python train.py --d_model=128 --router_score="sigmoid" --balance_loss=0.0107 --balance_bias=false --init_std_router=0.0116 --norm="rmsnorm" --norm_eps=1e-06 --rope_fraction=1.0 --parallel_block=false --lr=0.00637 --decay_fraction=1.0
Below are experts of layer 4 (counted from 0) of a mixture-of-experts language model. Rows are named router (the router's row for the expert), down (a neuron's output weights, with its number) and show model dimensions 0-63. Each number is 128 + 32 x the weight over its row's rms, rounded and kept within 0 to 255. Numbers have three digits each.
After each expert's rows: "comes before" lists some tokens at least twice as common just after its tokens as in all text. This comes from a sample of Wikipedia text that the model never trained on. Tokens count by the router's weight.

# expert 1
router:147124137164054169100137072116151192118087205147153111115126093153088161220124130152185158116140177091114174126132165102138133128163132099072129080151156111132091156181099151167097136141126137
down0:158127153143121136127138140095097130168145121104141169129169066119082081148097046197123131157091131139103112100137121093044163107165072109123114214124109133129085164124110133159145145082124148
down1:067117165138172162099093124128094199115106047138104110130088167136057119218083054093080116180117112097135128129104131151093084128118097106114134075122134134184110147123115124168137159204135102
down2:116162126099124153162074120123091162150212156094200115116137138157111130167085149092133172159116141135155144111087097085091126132200136120084207065149146174097097157176135083140101143107174135
down3:131100161095109168146174178056088178120111110118163180105079062117096161191123125112146098182164117096172137113119111124117197110149141101160100190142093084084109096129164125108171120136114109
down4:160118208093171119055104114138117171146119197189122181159168147091121144128084118092165172120094157153097137037148129147080159088103118120191115150117104142135132122092125160140096156162122144
down5:165157095063139153126149070112118085178147141123132155152146108099125162095174156105134126172110163116178059140143130099145096160146140153159136047115168126122187096102149170129117109166146177
down6:140181114092143139163141131092091120160123184148123144072167113133115176124140104100141203132150159106073146127126093073129159145153119137184186206112096112163110176116149120166164122125119116
down7:167140109085140147103148130161177093140141100087126098157152129090139122168135043096106150143091166162117146158150130165133103159121089128207127101111170166113177151076135110126101146117158150
down8:118131085161125161175064141145190161149127099181136139047104186146154055098143120106122126199149172132111088138118088075135104143142117177128121068096097133186101181187147137121063115123156123
down9:119143160126140113130118154203083142154122084093131113112118116176120137085147075076159136156169186148086137112075068138101143156077089156188121077075069131119132121109186137098139112094084152
down10:097133188106075141119137102059105099125141120143132111136129111077139096044162126094124143100127132098197123128153095120081131119137125096187144110073147100072167046124125115177138061108082123
down11:122183158107114090116146136143102153110154170062117145176150117182134133139146151123162112157117147092177199110120112046132103183140074124165108103115206144172150125120141203083163138172159134
down12:169095123110155186180143124134078168136178088119167197129136107108129134130179178147121143099143169132087148120116055143136107160111105138096109090102197120167123192114113112101076146141157118
down13:096123138126139108146145089168106107139105129164118205101115086158170143128085117136131139163091132197107125128144132093115130140137137109151143160125087208148160149163132138112157147092138093
down14:127105175119158201116132119123147121140087183171131119150156112100134146154081149123139058098149073147142080161115111101073103168126147085136149167107139188135184149121147188142111071120055122
down15:112141105101111116132130132112062175153121115172178096125146048151069167125150103125128106100115130148244103093169158159095094139123065113113165137140155124137180147130103121137144087155052129
down16:089068147167170204122167131133144128176125132067131101090165060154119093043112124130129143136066148180126091119113158137110170121106126146176123095117117152126177123119131131125118134033167112
down17:119057097131162123096103151114127196184170149080181080082127129084124122123128093122146098114129124069113149114133078091113114086126111152163102102116176139107122158119117129071125182152119117
down18:125137180153092162165122114110214116107151107117126085132157095162060103150137145090218167127132141116175055153129149151122062128069096123077137108134147143100147177147115127101108190134116089
down19:141146177111112161110133098167085170098152159125070135131143132058118087135193162186171131165138136125167118206152180085123126104062103145150115147069122116169179110096171146130108089117175173
down20:150145095087136132151166192166154088119089109081148108184130188111095085148138097165107067151132163122135151134089097132066139168100091098120135108122115161135139121146123079145111109108109106
down21:099147131129113184145148194118138122100175160157161116128129148125170188141162168110181131143175142088145197125139181125119085081175131137092137085166138148140171110109131140140141064131115146
down22:112150201113122099179154087048128056064088116153181058115162111143071124131155098178150097169135160105164125140138149161127098150101118099150135123142103116146193129120136119148151099122102128
down23:083086134108154133076166089144137127160185094143148092117110109117127141163127202074119145084084200108109125156141135155180159120166151112153111108166127084115130108164162062101084124162159159
down24:134133151156166109142117246147125151101106099160166069178090128140128126134163135118088119131087132149109106137175143156140168140128146103178123057123057175127174149085146121128134181167173111
down25:123151128073097131109150072101086154131136128135121130189128100093124129201163140150166124140089132129102133153087099108152092106104156113141138154098157140188100125221148122088079066124132167
down26:125165144121112111081155073068108101086122114136074159126136146064116145105048152187167127169156100178117105087151162119107176144155161115135098117160150178122142144112136129103164190123162113
down27:147170151107140183109129151079176176107200142119106134153113157164146135124134137129125106049084178077101109118150117171164135131080071099198098156114155138151127128134062185159118112153136143
down28:178141160167138123168101128141142147116151151133097113104124115135085202131063156088153137143128118148150161100162123116192126082119139130137110134168090140143143166095183156136132137179190137
down29:083127158118123131144103074108130119129148200125164181129206161106161078135183160125089125139158131156122140175092098174146143139164156158159115146177185131161135119100145156094175137121134105
down30:105135177129090135127114133125144147060120097205149082133119134151127137186145134086105102115156188143120102146114224136177113125152082148159093068093143135096146098106086111127142157099142110
down31:084124139074098065173136154111070127161117156133150090135185070083146141142195128151170064157132153138153119139143147104165125151135099115116136127104114076111117133177225127143105100160116139
comes before: " |", "–", ")", ";", "on", "ti"

# expert 7
router:135093122188144087104106050098141162164141169126148116094046099182131144189122146100115136110149145149080113129101170137075108147154099153135165123118163086103094100146080143164090119187130137
down0:106126151134083202153153152146121163116128150082086161121103120164161177139066133146158144106099109093172111098177125137142087132133180105117074119072123062133139164107125127119174173135111120
down1:119061105157118143109128172158163101126139146118122108103132196129093154174102149082161178168166089098120170112115116109153170148157072112134145094135115113077069084106101092109110161100131131
down2:110133096097156065133110175129154156149099114145165149101145079151119144114141127121113125124174139117163172152140119180120098157152142102139123128133185144121117098120115155115101101128114168
down3:160080103154104130206085149091107123117169141164124125108140119157096166195062178138128146118178114157094084119139154106150050139098130142116141144174093125157179180147131159129152137129101123
down4:145080121085102102132109143128130138129155170147085121100158118165119139124161089205128090163161086029087126143175107154099069154120054069112153123043126087173127068092128149137140096145097145
down5:115121144128176125147153085147089155139164135146109025131081146199136130113143150125118101139105065122149112106105164155104130113157103152095118143070100094086118144165148131081122149129080156
down6:108104147125165065128121095145076157147150129175215138115132189144127108122166123117114109159109154091115107156141149132140184119117125127111097090070117145099153101140195173121120122071092107
down7:118155141094181124158133150152099163149166078080166144149160174089171109138107144158150181113088129085131174143097090182116124105146169105124183073140115110087132161118165192117109112106154166
down8:165188116129163139111107110104139137070134131090132186158129183160151137107167127078139051111097164185159108193092129096127093143159128129115104122096124128114112042185164102154122100132157141
down9:138145092140112180092156074139145112164182176165156150126143163046103124145161161138124141113112065113108124109159114062108107164145174135152156106126187125092134099126090163148170076150069147
down10:163044097171119062067130105148107128060169120088142115114119158132117091169132198174149154082106113100135148136131129102141184133117141155107188129115089125144113114111126102124145119125141147
down11:109165164104155115097178094111187125097115098118104159102156128171193130137186160157097119176132111179122147111130171127090081122133118103096124152198108125107160103147143156109180150096154159
down12:079123098114164173136110145155176125123148131133186095181109191141156115040073067121138139138145143131119105108120116078114142131121199169155103114148138106142105149065140193100126115155102134
down13:102135095128209135148085135112117110081138134157124092130122080202167157126150150127124151077145178110168146108089135130106080071133118134125111181142109143178151084223179123125053167132148059
down14:160160157105040205146121148151124127127171102096143102154086195156086126152125131120127126153116122129076091146129075157172098054146132081140120096158126109094178134180187108175164145112041113
down15:075169101129136111077098141167175109126068146107191072122151075146099097119158116079145083097124217102136157159106115143133134134125195113095097154116145087168124118126132133142140141154111139
down16:147116055100122141087191128151140105131111153131139169097173139150160125133183131132164138119151088144098139189143167110152093132185074186042118209134164122093118137079166180113131139075158151
down17:086087065108131160136086164107177137137134157154138158128161130115093146112173175113135197135086140169156159098118143124119153165133146129158140165094132185149159134116096106134068161113144142
down18:122133133097052057124082111152087177176153151093164092151120133151135143085116193135145140119113157116164180111144151090176112143108151085127112107112120128172121090081177057118138161142156174
down19:147066136134144103131167141117139180077064109210142124052151164138117139185158093100150132109139155093095127221122133110130120112127121167156107124155121122140120125168142099098100113088115123
down20:136117131124118103124095111135133136154110160149131094120179118075061118133186147081136139086096108112094176120118131130099140072166159110115133114160186074150179193076120132125086139111132096
down21:121121119108137159082132102086111137191164049184174156123118103108155100162145151091127165051126137164142132156102150096090080105136141154063092124134113191103097130086107125105128118139108113
down22:161163158103105181124149128163124120084137188102133126153086108113148068144205119143159147120171128133060103099164140153105101150095142114116129071171137121122136106169142082108191150147153145
down23:131141170154117156130140147095190139138162128131061156156155154123111136146126129162182099149088101151121142129088186102122133146078107093098157139109113089141196159134175186184151154151080172
down24:143138096157078142119167160106130143071146128140122091080122152126099145069154127166127168086148058114139118087133157179192181131096071075097111168118145135105114135129070152031138123101167080
down25:123115109118122112059185151089084154106182132190076146105096085146132146064118130077130145152125022157137100088128155114132097106166108102136096177115093114088123098103104058157111118159151106
down26:147143149094177137128072130126139127107097189119126152125156115173121128117166102127115126090122139112130186051156131125116110208140165145109107153108113156147154082057119179109117157137101136
down27:139191156071141079115072145142115118136116131142077099138073115187140142103127101125096089123168114131120181127176133193103122183141168149136103123076121153110179126100086195179116151181091131
down28:103119115114076114112131150140097117118167156141126132163115111126151189190104166117105116071088075096115134061148152126114078133112098147115142102096138058112163179159134088176107138148118115
down29:172115070206163042141122112091106152140079125170119141089086131150132092125091103101141134147155119118126122110129094154178189127127131118093095134167181117167151173110177071109110155143093126
down30:123064116092144148089115135199156132115121114151126125106162139165200131140115110134163142123046142223097125152155090145123153131124089118087129132114121113118128110085131144133204140146114231
down31:160168140089123082126129105141129135145132108201091078054102087173072095106154066121090116065115128152148098174221099147090178125104124119115086165118147145134189095141137097155122195078105093
comes before: " |", ",", " (", "–", ";", "n"

# expert 31
router:153122124115065123065200054150137132140128174134117120097137084152035123111106179174146194133150111126119135091125148135126121111166088136169148121148142113154138117109160171178084086167119177
down0:215109123126092188133116108081133152048173100096164131147095148115142114085184156155146068130173096148109109115114132119180137101076181142092124116067067147164095122089117062152132097130096145
down1:140188134163155124090154095124179098137054113114135071134098120154124154147087113157116089127138096145125124156078080130149096154181149108140106157207074160126168169134109156128150137136071141
down2:107138151129100175110116157168149086136139109113132173120210118117082176066065107096147195088087184149112136131086174132194146154144045189142150118121084101155118106110159118140086140129100116
down3:126196134123172067114144157133099160121144084136146067121202112150138150083181153084134161091190168174136129117093040112159147129152073135131169126100118102144062107116169082141097078163142177
down4:129087062132122149163077158115090152112083155082055082089139125112116155163092162179127134149068113124143099088126100134084214128178105120115127141172098178074103119133101112159168158089073097
down5:110135078137119154145153145110139145116120137162139057126141045119123160113156154149121190140149088134106099131138061125065149092093153130100155127157140116207119127158155055152080140086148146
down6:083122099064096115112119055157124099169199161112060150154193137093148125151106098111153134163115150112150140132119186139151093127138161092123113133074122151109172115142111135089171119079184158
down7:130129116148104136090179116170097104095138131147166139052125085129106079157097137099154169106145111133087168139132119103077189074108128071152147109152093087078139104157189079159144110117186130
down8:134111157108098053161097123125144095153086090115084132116147116118102173066056097093148157177097141137116174132132097131126117115099100122143090112067080088187106115116146131106125177142142113
down9:118112088028123147130118178152110144106136159155091157085168077174072185131153187148107113111091097185122155095162178149165134144112171116178159142125212111103130091170178167095065128153166165
down10:145160047085142120118126073164095110103145138128123173122160139120135125084159098096042131111069123131128121139086089114117136109110067087116083112084109178147124095169194050107138136044147100
down11:146135156055102102164184169110168133093149136166173100120101112123145100151125158124176118122155073143161113119095064108131151110080153134163126186130118142104105141187098125095094128155079140
down12:144165162140094146106139091155093116108117054112147133148091131132125138148111086123075170150126112125083165181078133113128088123147130134152109112082117135065112097151118147155114108124208084
down13:119133184152112086118179131132111176148198123123127096140158156149084123083087154093117157091144073167078135111107149171194133179174073096153126127101158067138105109179148112129133127097155107
down14:105115153095160154168078189121137128131128195162097151130128162153117132138126178138113161130131085132169114111107106095114115077154157190140125142098102116155158111143166221086112157161073126
down15:129162092208166133143128133132135079134136135161127057135098153131058135075166130173160112152195055151113096150107131074205131096157133135122151159132131140111113095157167116108122173092117139
down16:173158150069074138077193140100091137112079153093137142114140125124180141142134094137142111170129184131117151153135124123169068157124060160124159150153166142161176111085152142149138096100124113
down17:097133137194106126108138169151068127161073145147150102113155060120141131155145142093067144126085126132140186115097107149116170116098131105158207116154136082105123143121190125121162121173116169
down18:067073129142147077109117128101130203151128093092137147121082150115102106115070159121144116111131149105086114159140179180122118127145108187127156104132109109133152057165096095092192159169122162
down19:164142089125154129105122133146083129166107134119139187119093072152144115124159133120147111151145113094139149043143101118161108140090016135089141127091150143160148200116154109145148116166130154
down20:207130157126118147126137144073100105114075104167168120097166130158074078105119096120134125154157133132133142186222090144156112157135085171165167121127194081170129119150173125154146124150116101
down21:142151119102139150093093149167060090197134123138207128160110112142089091133151137179086175155097170157143163150105154109079180071133116131083130127122131119204143120124141143097128076136192116
down22:147145135202094118164101129147095164147159160127150121116181141169109156073125078112119116123161159125110189090164109111193102090153096161153074098140058053126088127127125129111172064123143124
down23:195134131102149157090136082144162116102086131094111135136107178138115143173118164124124091099153150150068184128088115127125127120135065135100111106186089159061147105111108107146143219092126141
down24:131135108086158151026102098084118130175124119118110200085121112159117137119129125149119141124139148147132140136153083087136092161147050182179119115129165146183149106108161083094157104151127076
down25:077121118093099079178144116163121139125133168122152161110192100151104152136075182088105143132119049109131115126162120086111132128182151163110098124110080142098139102168179083110129214111098094
down26:083179104105171197216116125141152106150181133118199076096078200103105106079180123168160169129125176183204110129175119092085109115105110151119132123126158152130142152062149182170155125191090120
down27:067124134209088086135176168051152119171152168114081116149136107155098119166129117070122153167168142090111132093082099133174132110166155090097167091145167105107134097116109153174065154146118158
down28:075127136068088103091105142131143136194169175106190193135129151175109009094109113126164078179119072091142111099152144142159136209155116143083095165078142110112098139117076156120133117101146113
down29:121110125131137112142159148115130106124097135112077181105106102115111108202135106111164098069101079088074129048111081196118166135135148120152118144114100115133144155143095123191115078060100105
down30:078138164089155115142111087124116088118175098066087135131093127140109124142147206105151159123123183117150135054192115144142118094116180141152158137082158104172167135084144201102107124116112178
down31:110166130149152000181148158151098089151151091120139115078169101142118105105186109105113145127097128121116112119133127094160091100157127131127090104147080119086133145135126056183095175113151123
comes before: " |", "–", ")", ",", ".", "%"

# expert 23
router:156099135136078107102125062079175110120125142128162121106109148109058145178092170081141146145098132177144135113158138140099144179099095155130164139118109135106105143143112158215140148196085100
down0:188147128105108088152151084107100089085082130114128090124142085171173127130124170173127106147136098160095122099185123144164116150133125087142159197145103097134122129108187113117150052169163108
down1:129154039109127090149029135075097118137180173119134119100089179138132141104154095178151138115129205135138072143114125138151143088191100168127115129076133147103115083134118118169150152069129095
down2:152168048179158132136140124079165132117128084162157141103200106132111126110176134106122161095109167129115146141175104115205110124154142069121071125147154147119135163171130143156163118175155067
down3:123127170161140118147104103159119118125200115157140121053160123165150072163128124144186124134075159116095111112155147103148103123117176114116119119152066103149097153162112149123113144121156094
down4:108143113155221097122152112186070130137078119113142112140088080117171114200102144096130128121140162154169152142118090102101083170146135179090183107125126097131114156125197124140154154142148156
down5:117144112126120109147177121121112091115173114105109112089151172084145150190106154107165144211101122180139124169082127102104100122189174137161136098103140102076091143092078107151096124108141121
down6:135147170078139158118102145128107072103116135129136106152121106131089136127159119070112107177149180104134120084121095124063120203115125135124159123087178119066101156148118113129167104146107131
down7:153143099113137136122105139173160141138094103102109154162133108093165085111148081151109128147087115132202164195093121108093109178116139102133162157136114097159177112134064122127182071137138172
down8:151132135107089163138107188138100150143114096157096146103164155149133103050136153076103142145114131086154163117106145154138169092152150097096214094168083154173112096098132127094099080130143163
down9:136149139138114174104105097122138157109108158107094099114208089144148135095122153074078171176111108128110160163163145101134054156105116099073125070087081182149121150147076093109089119107160113
down10:152176111117136129105112084072092093175118124128107126065106042184115082069191078120151137145065151136105141154142171127171122118094129126135116091096165136154121117153143135111165151134116170
down11:098164087087105140121144088108108110102099139054086155071111149120179172170115077143123149129170095083097107124126167091086108121122085216130158102064090150130107115107126106178133085087116035
down12:127124183126080164125132109174125108104146125132147110138145124163101102172145132139142182142105146099142122116109145117132129132119091128147142107113118110143088118134109105146135133103095127
down13:145175103139105107133145130156049093140133112150101145084117122209178116145077127129099149123185091118101095130164090098084127102170037150112142162144096131111080111127114132167177111180158087
down14:125134147181161188105177110068130120116086160144197098100084146124109133187162153112123139065188118115081132135131119150129148120139077120104106143107149104155180106120158162146157152127151158
down15:132103148112224209140122137139153147105115183111145098119100131079185171196131128160100133141156152153127123118188106168144136103165102104104112076131126100107078103071096147139156092179091179
down16:110128130084095119120149153117136155147079135112096155154131113139090143162088172113166212088121156084085152149147109102168104074133083072125165158101126107150122139100144167082177066139093156
down17:113105110134128175152146163112102076139106149144139148120074110091151130122107113116136103125110110104138117140095173128173134119139118077088111106105173107109161164114103108123110155133170124
down18:109124129177149171182155158107120121152194114136176112136096145160136118115140069114125180073089106113130162146171106152162153132147117155168137126184102134117137140145106067161100177163143167
down19:193115087113119149075138176095135073162127169148101091108131132108084142156132103109104066091062122141105130166156125126043141139203157136082132147153148108062138119159112135144189191151099168
down20:126174094139154129221069145123123160055160102146149077133137082083134138194135112107089118134104140081099077135153138124145108164196123153137134136083094121137163165060078159134097134119100081
down21:074095149148089136153112114132157131114136135070114160098142088099178153107069057073166101143098125165102096071074150094105104130092057097170119101117138157177167154157116123095085101125062146
down22:093111153090135155129137145123168101127089166140095099177131110125145151158108129159131182174137126129154113105131136127136150131142115089142121116119097183133102119136146141125087168133097149
down23:125136164179156112174155090206097131108207141126105099168106137084147176117109104132132132122135127115177106107135111090213143235146111141125091152101117120140144204120139154167134127121177132
down24:074150108110133101074080141166110159136124124043061157136171152123145106153066117123066155115129122155100141134188118175132117156103111142104112090132119103102156147129082089147162082170129084
down25:133131137155080110182143141151134139147126206141188141111149122077097105078107076081082135106097123112137148139119052143145173127130102207121151152172133167164119138160107109113115083171136121
down26:146170141131123130116125124085197072085168051113130145151123125164180153124135118109155100157076146163184085132133109147107110188172064140143156110099161116135130141150135123166117136154156146
down27:101140149116120156123081117111154159166113187119132176148176098051199147175148123171086149139155137127133112118137125134120101156146183147108172101106150111134090119106130207121108128134032191
down28:151139147114147139101111134139105133059229081138133143151147133132181164092165139146154142162106088121163144161193108122153128123107105143107137077097118132117167085104125113114146161094093099
down29:142147121119136128148122138147117169121121069083105143153117134151119136119147092136131111141114110141111106152102126114131083055124197126124144168079124158132179078119132143087099126132177132
down30:149029101118150182113112130114166126125122062165061136133127095099151138171133103161144166126117116128104110072153120193119164113077108162128152152130188118132160147081131133135099106119160133
down31:181122058128148146128126117104141067113087143123050125190100144142135113149091143164150146051129098157082133114126108142103173178139126153115147095110133160138122106127115101153232104135098092
comes before: "=", "\n\n", " The", "The", "In", " In"

# expert 44
router:119082200085103066086169118084132126105071100122155131092102104169093147161155147146197205124159102112132116135143137136107124107169153138171159130122172114079110135117112151174158090160164125
down0:095112095129080090167143140148106072091124138118141128125127119127154106115185126112158185076110117120142144121119114127113034062163149159125099129078110065094132140143129171142147073148115150
down1:090067083145095161128195080158126109089130103109136212101094109148135119094149142132147089122095123161203130149093166106108209150132124078136121129104110123119085122135124148074099136147103133
down2:071113186069192112062185099169089153129118132098098111112135056141121079149120183155131118147096156171122146131101097114129099108107111145094065148072108112088121091155082053116087132095163149
down3:116226114115190166089168112112150192095133148157129132133079153144149112154133145175150114147109163154131108065154169151104167116120053127123111109149205159090159079171150098050129162113125134
down4:123163119159125073114181123129089184134124163143155160111107125103129093159142092113153094100181168133157067156108095110142129132116119146160081134083137116104146142143200135077153056158098130
down5:100116179138127108160132124137170118149146092160180113065160194116212158126121113126119158126105121102171053150123118092095164153120138117161130085116169144130117161103101177053155070104094162
down6:105156150065221076150167130099173156165161182145112220189149126119069051082165109135179174127079118150169157143142156103143117110128107117141124138101154126127094141156085084138086138154032086
down7:139128131123173125154108153107107129097098099170130119136132128080096085135192070083164148117097113080185097175144100080129076152156134123171100156062164119119111160060140100129118114196089124
down8:136113116120144189138057102118168161104168099175134168102146141102183076128105151135149152165152096121132101144085074166143106161108109116150119162139071099110176170133129148121124134160079139
down9:098165061152098146111078096138120133123125157072073067149099092115161152158108186064146165150125078126086185124082094169162146145109143119131068094118094103140125139105146075156138178149108141
down10:138130097093128125131099154176167094110129109118102197120038105121124102142132141134174141124131120100083113120168128168110113118128148121131235059138154069159137136086133148174101155060162151
down11:089107136114148194059145132111091109090126096162168155067179113146099086097115123164119127091085124166148171149092133092062133099102161148098115185116111127058061162158135077115121079106152128
down12:023142119080100137158108130188199173112107084105100224125094128152119130105145112112097214156120097100079128147124116122085127135098098147138089094133098152167124159132149120118118077100144151
down13:164104214146115123116072137102094053111118056034131114058118103169098137101138127088154147131094157140158116121160148136095113092131159145114148143093093095087106146127164131101103091103145062
down14:138107093134156121165162131109159144160126120064134122142097126102127082149116162119087170111151106144136099142184066165119109112133135187084129129184157132114152131160142116136201069112089148
down15:104175092121145086112175108154131142107152127141095128094161140099126145152099160132105124096129103086170191136081138094176177139092110099098118070156101160145137108136051103135137164090148129
down16:103123073131100112095115124103128159152054108108095103064095102116121092074093089140129124083165068118108114099126133159114120139153134144107192042197128117086053143106077112127116154084106088
down17:185128088131139136118133133112103104079173154126153178171122141081087168104194184120125119103063168103123063099119114157093139179131131135160093187185155083064183166160141180115061091102155083
down18:084122145143089115116211174114119117133101160187173167112165115167102141161141051123124128156102134106139147080145060093158060107161148185124161081138107161107143175112101142080087119107139053
down19:122078160121143155128126107075076134114118082175153085095110145155129088147086112128141099095063114105101109175132142114087030087160145147082145157073147150099117123137085130123153158196072154
down20:130158122161104167122114118100113135131133143131105140137167115122106067067118218139106112116122103174131092051136143150129093126140146077094115140101110171113118138148084133178075136164056139
down21:127161169163144145139119105118118075071105040166123085136154120146107140185137118161127103086110136121122123149116153122096107126183133134065152168095120125107152159087098141125158159226077148
down22:076112086143155233080142139200101119159117091147115140117130158129167131184131108130141120123131110154098100110140180216120157174137106073100169095160151181116145043196107123132152165089175125
down23:158146100192184136134156168117125135197200082162128115104139121176124128120111126147152118116092105126056154187144153162167109156145076080098171154117153128161116113116178069136151190127075208
down24:142142104187160148149072128122155088139156116100171130173067127100092083119169082109095219117098204144151070143114092055104108126196160156119118157109107153124098120062154075135188145141127126
down25:120123074103095147162111111153113168153149161111122077160078117107104112147122191108125116124152088140105138131161183090127098119127134123132122123134110122119106116132105124138096147152163068
down26:195157101097142113131151108091123106085102047127119142068144082100141119076067082151110140107094151142137080061170139105122139106151080058151195160108108119169085120151063066145137122155143142
down27:088068144124119163115138155145204114073086117149106145183126104103161152102140132163103142129152126103128117140073203179116199113155092043132113126148112115148123115069098131159089133121122111
down28:132052100090088139117072143086141079138131101148131093151139105104110187131192110077181116116139118139150130070099109148109045061146163111139125106069162168151132109163178157120123123127107116
down29:098155085158159149106107120107154130081134137119213110069203147172145109130166148136070132107111102127145123114139174090140058067092142142178041155149149142100106128136178119074116098166059134
down30:114148065168124186114126107122157134187178136113116158172109142107144187186087122161119085135133135125164155127088167108145179149093123145147071160162129179156164081123162139140176168183049166
down31:127185127083153154078134140131148214075087176147052130067100103150121080154113130150120102134197128113113114116207123077111188161147114142097089126134129143114164094138047121134144049175140169
comes before: " the", " a", " is", " his", " its", " an"

# expert 49
router:152070184174098123090112106104134129146126140106162109134134100135155149172123167128166189144137161126103114138154150070084087148126131137135137111129145089112074087094124128136139124230076173
down0:170125109105165154162098109120165088122109011136080114164174135094096133132105138123171079135149167151121129104114117114132125103106186161151111100139128096100112143127150087172128128134091138
down1:117120112115103115155146172113110201121085163120072222050089134144150164158154114131132143133066173122155160183171153126156162124173140079151124140125161184026142122144123175124116139146074095
down2:152067200142127130141154118164101122054146149141104117125125126123170097119130166085157136151139181083104127090074106150132072138113133114175116116113158134137104134120132127179172116096146143
down3:119141129172141058117138081090117140105055127126125159119095146142137188149119143156159070167187154098131140178124147106117168119123092150125140152129126156158144104109144131093086173150112108
down4:062162083099096088111105108213130182174112151159146151149167083101096105150096151090093113109103096120124143158116090115120114147140117155105160153128119137112125131087141073172133144060146144
down5:109157126140103127100163150146086090101099115144147101117158133146063153154082134072089128149108107066133182149128084131135157108109089129133114147131124131082131098115160073125127122080103152
down6:111085078129111022139141097146093157130184094115119085098120197159147143157104148063137064142160108101080135121150143138109086113069092165136121148136066092107084133169123074163099109040163131
down7:153157158129109076123172155109086112086103163095136179100173105121140150182121170158129144127129153117138163120161101111075113145108078112181173124106140096072043104126186137060187106141101133
down8:203100114168099093106065097111187079124119100217145099121179175107123138136123174142102114084145135131141096120159143109119121101118142133107153180182071154131130190148101081105137129119118124
down9:097150095132071099125151130049142092109100114115185113156059165171118174118085160117167146096157198128148115116153145077131164121104155183142096156101163100136177148099129168126127143146060159
down10:138197113129125051116118146165099165111143109120131124140079079093191088118111101084075166126098168133110096142096132098126060192117102146166129141101070134184066088100110159148141125148118114
down11:151136149168112143142139126148163134072118100176170110085131111097110096193121101111125131177126122135161109147148142139112065103065085081125149131109118114121149166143181100135175113143126107
down12:080119140161071115186153179128115087112182099163198141093147099133118096106150145102120093126076098133141194131111152149127101113143115083095178115125184157180147129128117120120183109114074126
down13:164143070120040099092090160147121107093083139111129149137120155128068178090149187075104119118181091118120151112084112123166109122135087150123095178099150140079125106108076150130144127152112139
down14:102186131153176179130094122098168140127085149094083106085135140130150181130135144102079122118181145108146134095185095122030112103070126082084155111172125133103152131205119145130170189101125053
down15:105098138124080104134171163114125143164166125095150085106175147054134120166124153131145140073121132100128172082157142113158187215144104153146122102122121129175089107172154179091150151101105116
down16:152092084121110109095173162105132145125145134114190106101138123117167090137116148131135148089148145122109091143124154133111135140161114079140187185122104068166143086126190098122104134134102169
down17:170166110151072157127143158071078147143171102124169139110162146095129120124103139109153059152112144177079142115189129176072100177113142136167064139143108125052106141107125118081143096135114155
down18:114125144100098137119119140108094114087162147112095070145146131125119107131058157123132160145125070125144094106130120115110102140101120099122131138107123100140116162129114138145139138104129146
down19:183148119076097110120137134109134139146118176137103123066129110112056133157083120205135159173087072130111104105153114101096157104135124122079181181167084142194141156118115144132109112062155181
down20:135189126144155136157125150166128150165118149110139154152184133158143110079154102180065128163137123132114117107109119154221116089097092069171160109172094088076137146180076209183156099141143152
down21:117080128105111088169098120210125096089158125130078144110164148126111084176108184115129144133126077090097091132143127133151102124072124106123113090099146084124157182075159089142150116144119119
down22:145086150102127113174129134112058161149178159096107087072094150137135057147114116127109198122068160176101120085153121101116174152124173130103100130056153165160111129152118115147052108109106096
down23:121003144152198159174116184100105103150176128103106127138112150163111147123132114153165126135102136134160107091087111148129093149128155142106136204105151080132107132125131127143144159137113106
down24:117178091159135121144120113146094078102166105140167177172130078088106141143119095109121079154085186110081076164115128117114101096111099147174119091090094184109140103130166164109131180143060070
down25:121203101143144164051124114147091159147119206116167185089177124093144086143119123167160126134140068083095150086126123125106129124068109143156143172065126171134132133090157097180104122068128110
down26:095120097145147123128142120100066139154135183112089140128145088081053121142132065108102138099110040097104153143123112142197152100183147129122038112124119143115157110143092117098119152122173093
down27:140108105127125154111089084135142116126135169125159091120167136148159138162112137117164095102157087157143050086081123123118145102121111127176100141137114126174163150077162086143110088092138046
down28:132063104068103136127125112142174136117112165098086126123100208162163138167072092179121144142065065134168088135172150102189172155136095080123118131105111168126163107124154120153190126078106129
down29:130167128103123171099172148108093161090082179139139098108184059115132130078127105106113121117154137109152172135185111118135156127180196140177065149179136109152159130124089109118154171130119109
down30:165097165178137127136138154149182143108155141119164133108090099135070146147137198142119153136065192102093132140111102102095108094166113140131189119122092129160158116137168113086119172119084172
down31:120130165141146176143166174089140087164145142072227169153159137101136134077169151150160082124137152103122120096109056098073173164114198127069075146123114142138128059107117182119117195135127089
comes before: " of", "s", ".", ",", " in", " and"